Experts of a small language model: vocabulary 32000, a variant of SOAP for the experts.
Below are experts of layer 5 (counted from 0) of a mixture-of-experts language model. Rows are named down (a neuron's output weights, with its number) and show model dimensions 48-95. Each number is 128 + 24 x the weight over its row's rms, rounded and kept within 0 to 255.
Before each expert's rows: "comes before" lists some tokens at least twice as common just after its tokens as in all text; "raises" lists some tokens whose logits its average output raises strongly, later layers aside. This comes from a sample of Wikipedia text that the model never trained on. Tokens count by the router's weight.

# expert 2
comes before: " of", ".", " in", " was", " and", " is"
raises: " ", ",", " and", "-", " in", " ("
down0 [100 175  69  90 128 139 164 175 130 164 106 142  95 149 120 116 134 142 185 137 129 142 121 144 109 161 126 135 142 144 102  52 115 116 128 129 160 124 175  99 135 183 121 145 104 100 131 118]
down1 [121 103 141  89 128 125  66 150 113 131 179  99 151 138 150 142 133 144 140 115 129 119 170  91 178 148 132 140 166 170 128 107 110 137 132 112 137 106 151 122 134 116 163 123 129 157 127 169]
down2 [155 121 115 131 176 117 111 138 124 128 100  97 119  68 118  95 166 129 104 130 124 143  91 137 130 102 167 164 142 123 161 122 177 116 143 118 116 128 120 111 155 159 133 117 145  61 109 120]
down3 [ 90 106 130 109 161 102 112 110 120 103 145 111 111 102 127 117 129 163 147 155 113 131 121 114 169 145 174 102 136 106  99 123 150 148 113  99 150 107 165 104 134 103 161  71 142 135 120 114]
down4 [114 143  67 137 109 144 108 148 138 131 149 149 121 104 175 147 129 103 113 119 126  93 122  95 157 172 108 131 133 113  77 103 100 164  97 117 144  70 129 119  99 108 137  98 105 112  97 174]
down5 [123 152 127 131 111 139 121 132 129  71 134 167  94  90 115 155 159 160 136 144 150 112 123 156 140 128 100 119  90 108 122 114 120 123 151  99 148 123 131 168 126 141 147 141  84 106 124  66]
down6 [116 140  87 127 116 120 129 138 154 132 109 156 127 137 159 105 173 122 137 135 149 147 110 123 173 142 105 127 131 145 136 137 142 144 118 147 152  99 156 151  93 118 142 132  83  95 106 108]
down7 [ 89 140 157 120 113 121 153 136 138 105  84 106 103 134 140 151 138 135 138  59 149 134 128 129 151 108 141 150 131 101 145 152 148  71 147 166 102 122 103 150 120 120 155 112 147 136 150 135]
down8 [122 117 145 149 143 143 147 153 191  98 134  95 122 150 155 143 153 136 131 112 165 129 115 128 117 137 100 144 183 120 121 109 133  58 166  90 129 109 154 119 145  68 135 135 168 125 122 127]
down9 [ 84 130 138 118 153 147 109 123 149 143 100 155  90 149 122 111 124 128 184 176 143 140  93  78 141 116 172  88  89 160 120 112 129 130 127 142 129 124 101 139  96 130 101 159 152 144 118 121]
down10 [141  89 127 141 118 139 158 124 125 122 114 161 176 132 144 116 138 114 131  82 114 108 138 125 169 112 160  79 114  85 116 133  98 129 151 134 139 116 143 138 141 123 131 129 125  79 163 114]
down11 [ 97 118  94 134 120 114 142  96 143 153 123 135 103 149 169 158  86 147 154  88  59 151 139 154 128 183 110 130 158 132 158 140 151 129 103 105  98 111 182 128 135 150  86 156 112 158 116 122]

# expert 1
comes before: " ", "\n", " 0", " 1", " 2", " 3"
raises: " ", "\n", "s", " S", " in", ","
down0 [118 160 137 145 122 152 113 162 121 123 161  89 136 104 154 181 118 138 135 137 101 121 141 130 111 145 131 147 161 118 116 108 180 148 157 143 148  99 164  84  80 111 119 135 131 125 154 125]
down1 [118 127  75 125 113 135 124 169 102 154 114 165 121 119 141 117 115 127 112 143 115 113 148 156 140 157 119 140  85 138 119 113 111 144 148 143 143 112 153 107 148 141  97 149 155 119 154 138]
down2 [137 135 125 110 158 106 157 138 144 128 123 125 111 176 147 124 147 131  84 133 170 164 129 113 104  77 135 145 142 140 124 150  95 164  97 166  89 107  90 119 121 134 125  89 126 138 172 143]
down3 [ 93 149 128 145 166 114 108 104 158 141 158 143 134 105 129 117 114 138 122 141 150 138  95 124 122 123  96 124 111 145 147  91 104 149 153 153 150 118 100 150 119 154 134 113 146  91 148 151]
down4 [128 122 151 112 112 120 112 124  87 120  87 142 121 151 142 108 170 101 161 122 144 105  95 109 122 142 152 127 121 107  88 100 117 132 113 120 122 135 100 123 113 149 136 164 159 142 126 129]
down5 [110 140 177  83 195 133 100 126 143 137 125 117 122 104 135  96 124 104 131 113  83 116 157 134 122 152 165 127 125 145 118 124 120 128 129 112 114 125 165 151 144 128  94 129 160 109 163 148]
down6 [151 150 136 178 113  70 129 126 135 141  99 133 125 118  90 101 102 116 126 117 104 142 142 117 146 116 157  95 134 151 128 132 108 136 124 124  82  57 122 159 135 124 117 146 137 120 151 132]
down7 [125 153 118 161 101 132 111 116 146 127 135 148 154 110 116 114 129 156 161 169 126 115 142 124 137 148 147 133 172 127 111 122 152 135 129 145 191 107 139 104 162  96  83 113 147 102 127 110]
down8 [109  87 133 160 131 129 100 148  99 127 163  97 121 150 151  98 152 146 111 120 152 136 161 100 120 127  96 140 119 145  95 153 113 113 168 128  88 104 174 153 112 157 113 143 115 147 141 153]
down9 [112 138 184 135 135  74 106 102 172 106 108 100 141  88 112 172 126 135 130 121 161  94  99 125 130 122 100 127 107 192 133 119 174 118 139 152 114 114 152 113 119 178 110 109 145 116 129 106]
down10 [123 147 128 126 118 127 105 138 110 136 100 117 139 127 148 141 119 157 116 113 117 128 131 137 127 126  87 139 124 167 119 129 135  84 117 137 131 132 135 125 101 102 135  95 107 134 129 119]
down11 [109 127 150 139 107 121 153  59 104 115 133 128 120 102 115 162 130  79 117 139 168 111 107 153 121 109 127 121 155 142 139 111 138 159 117  76 115 106  89  97 124  92 133 121  97 113 153 129]

# expert 0
comes before: "\n", "-", "|", " The", "==", "The"
raises: "-", "==", "===", " ", " and", "\""
down0 [118 115 165 124 131 107 115 126 140 145 129 127 125 113 150 125 115 130  99 109 101 157 139  98 141 153 118 127 105 110 123 129 146 116 145 158 150 134 117 145 126 134  85  93 130  91 171 157]
down1 [147 162 141 130 120 148 156 113  97  49 147 139 110 122 108  83 131 143 121 131 134 100 122 111 149 160 122 156 126 106 145  93  89 119 152  94 124 103 143 138 158  99 118 149 124  59 104 113]
down2 [127 127 118 151 100 113 122  69 127 147  92 147 129 126 143 107 146 101 140 153 123 165 123 132 150  93 122 134 104 110 119 103 174 140 132  72 100 147 159 107 116  70 151 140 137 157  98 106]
down3 [144 101 131 137 151 153 129 123 109 122 124 108 153 121 136 114 107 159 122 152 111 107  87 142 140 117 161 129 113 159  94 142 157  73 149  94  96 152 113 120 169 101 164 101 148  82 141 130]
down4 [140  98 130 129 117  78 122  62 148 133 150 123 129 131 135 170 103 108 114 121 102 145  95 134  99 119 159 151 128 147 129 108 110 143 115 138 141 112 114  96 173 119 103 126 134 146 165 119]
down5 [160 138 155 104 134 149 142 119 114 126 131 113 114 105 115 113 148 103 108 177 109 136 124 132 133 120 107 124 147 126 151 150 117 124 140 126 132 135 118 138 138 114 134  94 111  94 107  85]
down6 [153 107 101 105 112 111  68 149 109 104 152 106 126 141  64 134 149 128 127 146 120 126 128 129 156  65 130 118 133 126 111 141 128 158 131 121  98 153 154 162 140 117 140 150 118 180 104 166]
down7 [ 94 120 133 127 104 103 101 102 104 168 122 142 144 122 132 148 134 131 163 132 145 152 134 151 146 197 149 132 173 129 133  76 195 148 156 146 154 125 171 157  94 150 144 129  89 133 103 108]
down8 [106 133 123 138  91 119 111 104 151 116 139 132 148 117 189 141 127 164 110 105 132  90 118  86 117 135 108 131  88 150 176 155 166 110 134 151 127 149 152 113 104  82 150 144 129 202 117 134]
down9 [171 165  89 133 120 101 102 133 119  76 114 162 100 164 151 102 138 135 124 142 137  94 155 132  81 134 120 142 164 136 119  97 120 171 158 135 110 120 144 138 133 126 144  83 125  97 140 160]
down10 [118 106  99 147 159 119 108 101 137 142 108 154 134 126 111 144 108 134 102 115 123  90 150 118  70 115 161 157 134 141 130 109 121 157 134 136 110 127 136 108 134 113 134 126 107 126 100 118]
down11 [161 159 142 145 150 147 143 131 140 154 153 161 128 108 116 160 118 178 123 103 142 183 113 129 169 161 115 183 117 131  97 114 107 151 119 158 161 149 136 131  79 131 149 119 131 155  93  96]

# expert 4
comes before: " |", ")", ";", ":", "th", " m"
raises: " ", " the", " |", " and", ",", " ("
down0 [142 115 175  93 101 140 114 114  95  81 122  96  99 118 127  96  79 123 102 126 125 103 172 130 163 148 127 129 155 158 137 160 135 151  90 108 184 168 121 146 123 131 126 162 115 131 116 110]
down1 [135 130  94 195 132 158 122 145 145 162 111 115 122 110 125  77 150 116 129 146 122 131 120 145 121 116 163 102  86 127 154 110  97 134 117 125  98 177 106 145 109 126  88 118 119 161 141 121]
down2 [115 157 106 118 154 102  86 142 123 125 101 155 143 170 179 144 149 133 121  99 176 117  91 153 110 119  97  83 105  94 132 123 124 135 154 102 124 148 106 113 137 117 155 132 117 144 157 156]
down3 [137 144 108  92 105 118 170 132 134 124 127 115 160 126 145 132 139 102  90 142 155 136 157 125 165 138 129 167 135 141 114 108 136 146 123 108 132 115 168 115 102 122 122 137 165  64 109 158]
down4 [ 80 146 121 106 109 130 107 172 128 106  93 110 127  94 159 145 103 164 157 120 130 139 159 164 167 130 115 141 183 121 134 109 133 189  94 121  95 163 162 138 118 133  94  89 118 101  74 109]
down5 [149 151 111 111 133  76 161  88 132 150 140 123 128 132 124 152 106 119 111 142 131 125  95 120 143 146 142 112 128 135 149  87  99 123 136  97 168 121 152 121 104 133 110 114 146  96 127 143]
down6 [160  87 105 161 138 141 153  81 147  85 119 141 119 114 115  70  98 108 124 171 133  94 154 128 130 141 135 132 120 179 126 181 114 117 104 104 114  98 153 147 144  69 121 100 144 130 130 150]
down7 [109 109 120 141 117 178 142 149  63 149  95 112 145 130 136 109 136 118 144  86  92  92 146  97 143 106 154 100 123 125 125 134  98 127 133 122 183 113 143 112 123 126 154 123  72 139 143 154]
down8 [129 116 138 104 138 193 120 125 126  84 112 164 172 117  90 125 133 155 121 121 109 142 113 130 145 109 120 112 120 108 110 126 138  72 100  72 105 155 136 170 116 140 130 143 118 106 128  81]
down9 [122 114 119 111 115 108 143 127 151 133 120 154 167 179 132 165 120  99 130 132 147 142 178 148 146 112 116 137 100  92 116 133 116 106 132 140 121 133 110 194 172 140 137 143 144 102 109  89]
down10 [126 136 131 129 140 136  96 166 114 124 164 145 149 141 168 107 125 142 114 122 155 136 122 115 139 136 126 170 116 152 142 130 135 140 125 137 137 113  83 147 123 112 129 117 108 105  71 130]
down11 [ 75  95 128 144 136 111 133 138  81 142 143  88 117  98  96 136 132  78 120 104  93 121 107 147 118 141 138 143  89 153 132 106 119  97 120 120 112 153 157 141 108 135 145 126 128 133 135 111]

# expert 3
comes before: " the", " a", " his", " its", " an", " be"
raises: " the", " ", " a", " U"
down0 [120 154 132 170 156 126 111 150 110 125 158 100  92 135  99 140 149  86 142 102 158 135 105 108 136 149 130 102 115 149 144 147 147 137 157 155  90  94 129 132 105 148 146 118 134 160 167 125]
down1 [136 116 116  86 137 159 134 118 132 137 139 133 134 121 117 117 118 113 132  92 131  94 120 145 140 154 119 130 145 149 135 146 169  83 144 134 168 123 105 111 138 166 139 126 115 117 154 126]
down2 [124 144 151 154 147 153 105 176 162 169 125 141 151 122 143 137 122 104 131 111  93 106 149 115 140  98  97 129 134 178 138  91 149 164 150 129 105 151 141  89 102 101 118 166 134 148 100  77]
down3 [170 125 156 123 120 116 130 131 125 178 128 114 100 119 123 148 139 166 137 172 118 188 103 141 122 138 122 151 149 145 124 117 145 139 139 130 124 117  77 115 101 141 101 140 122 136 123 139]
down4 [126 108 154 156 160 131 113 146 136 135 174 127 117 127  91  97 152  75 123 112  80 109 110 130 131 142 152  97 168 139 109 134 143 112 112  66 119 168  79 103 112 118  91 155 121  94 131  93]
down5 [147 127 123 135 101 121 156 119 147 114 119 104 142 137 142 121 151 150 106 100 142  96 133 106 156  97 158 160 115 118 154 134 153 145 122 113 139 160 145 118 144 141 140 116 116 121 136 134]
down6 [115 111 119 166 128 140 133 136 110 112 119 103 107 130 102 141  90 132 109 109 126 124  71 117 117 122 131 136 141 152 125  93 117 112 176  86 101  96 115  99 105 112 130 113 151 128 115  95]
down7 [117 111 139 117 123 140 123 136 137 108 121 140 124 130 152  97 127 107 112 188 138  92 149 104 133 155 105 121 122 142 116 108 141 142  75 120 151 145  98 170 100 120 121 124 139 129 114 131]
down8 [137 162 161  92  98 159 159 163 168 142 135 147 124 118 114 134  85 152 149 142 132 184 144 109 147 106 158 116 165 110 123 164 124 154 118 125 140 125 140 144 121  96 203 104 169 167 151 103]
down9 [ 91 105  83 162 112 151 108 164 144 123 154 167 150 105 143 140 137 147 100 126 134 129 132 113 161 137 106 141 134 158  98 133 135 160 148 135  99 111  98 113 134 118 101  74  79 119 161 120]
down10 [104 109  74 140 148 131 112 100 165 126 121 153 129  82  94 108 128 113 117 118  94 133 131 105 129 114 102 149 131 130 123 126 135 117 107 186 127 113 149 128 156 105 147 102 104 122 107 136]
down11 [100 126 118  93 147 146 154 130 113 134 152 142 131 108  97 128 131  57 130 131 149 118 105 147 122 148 123 149  90 145 159 155 161 136 129 118 148 150 137 145 133 136 181  91 109 108 118  80]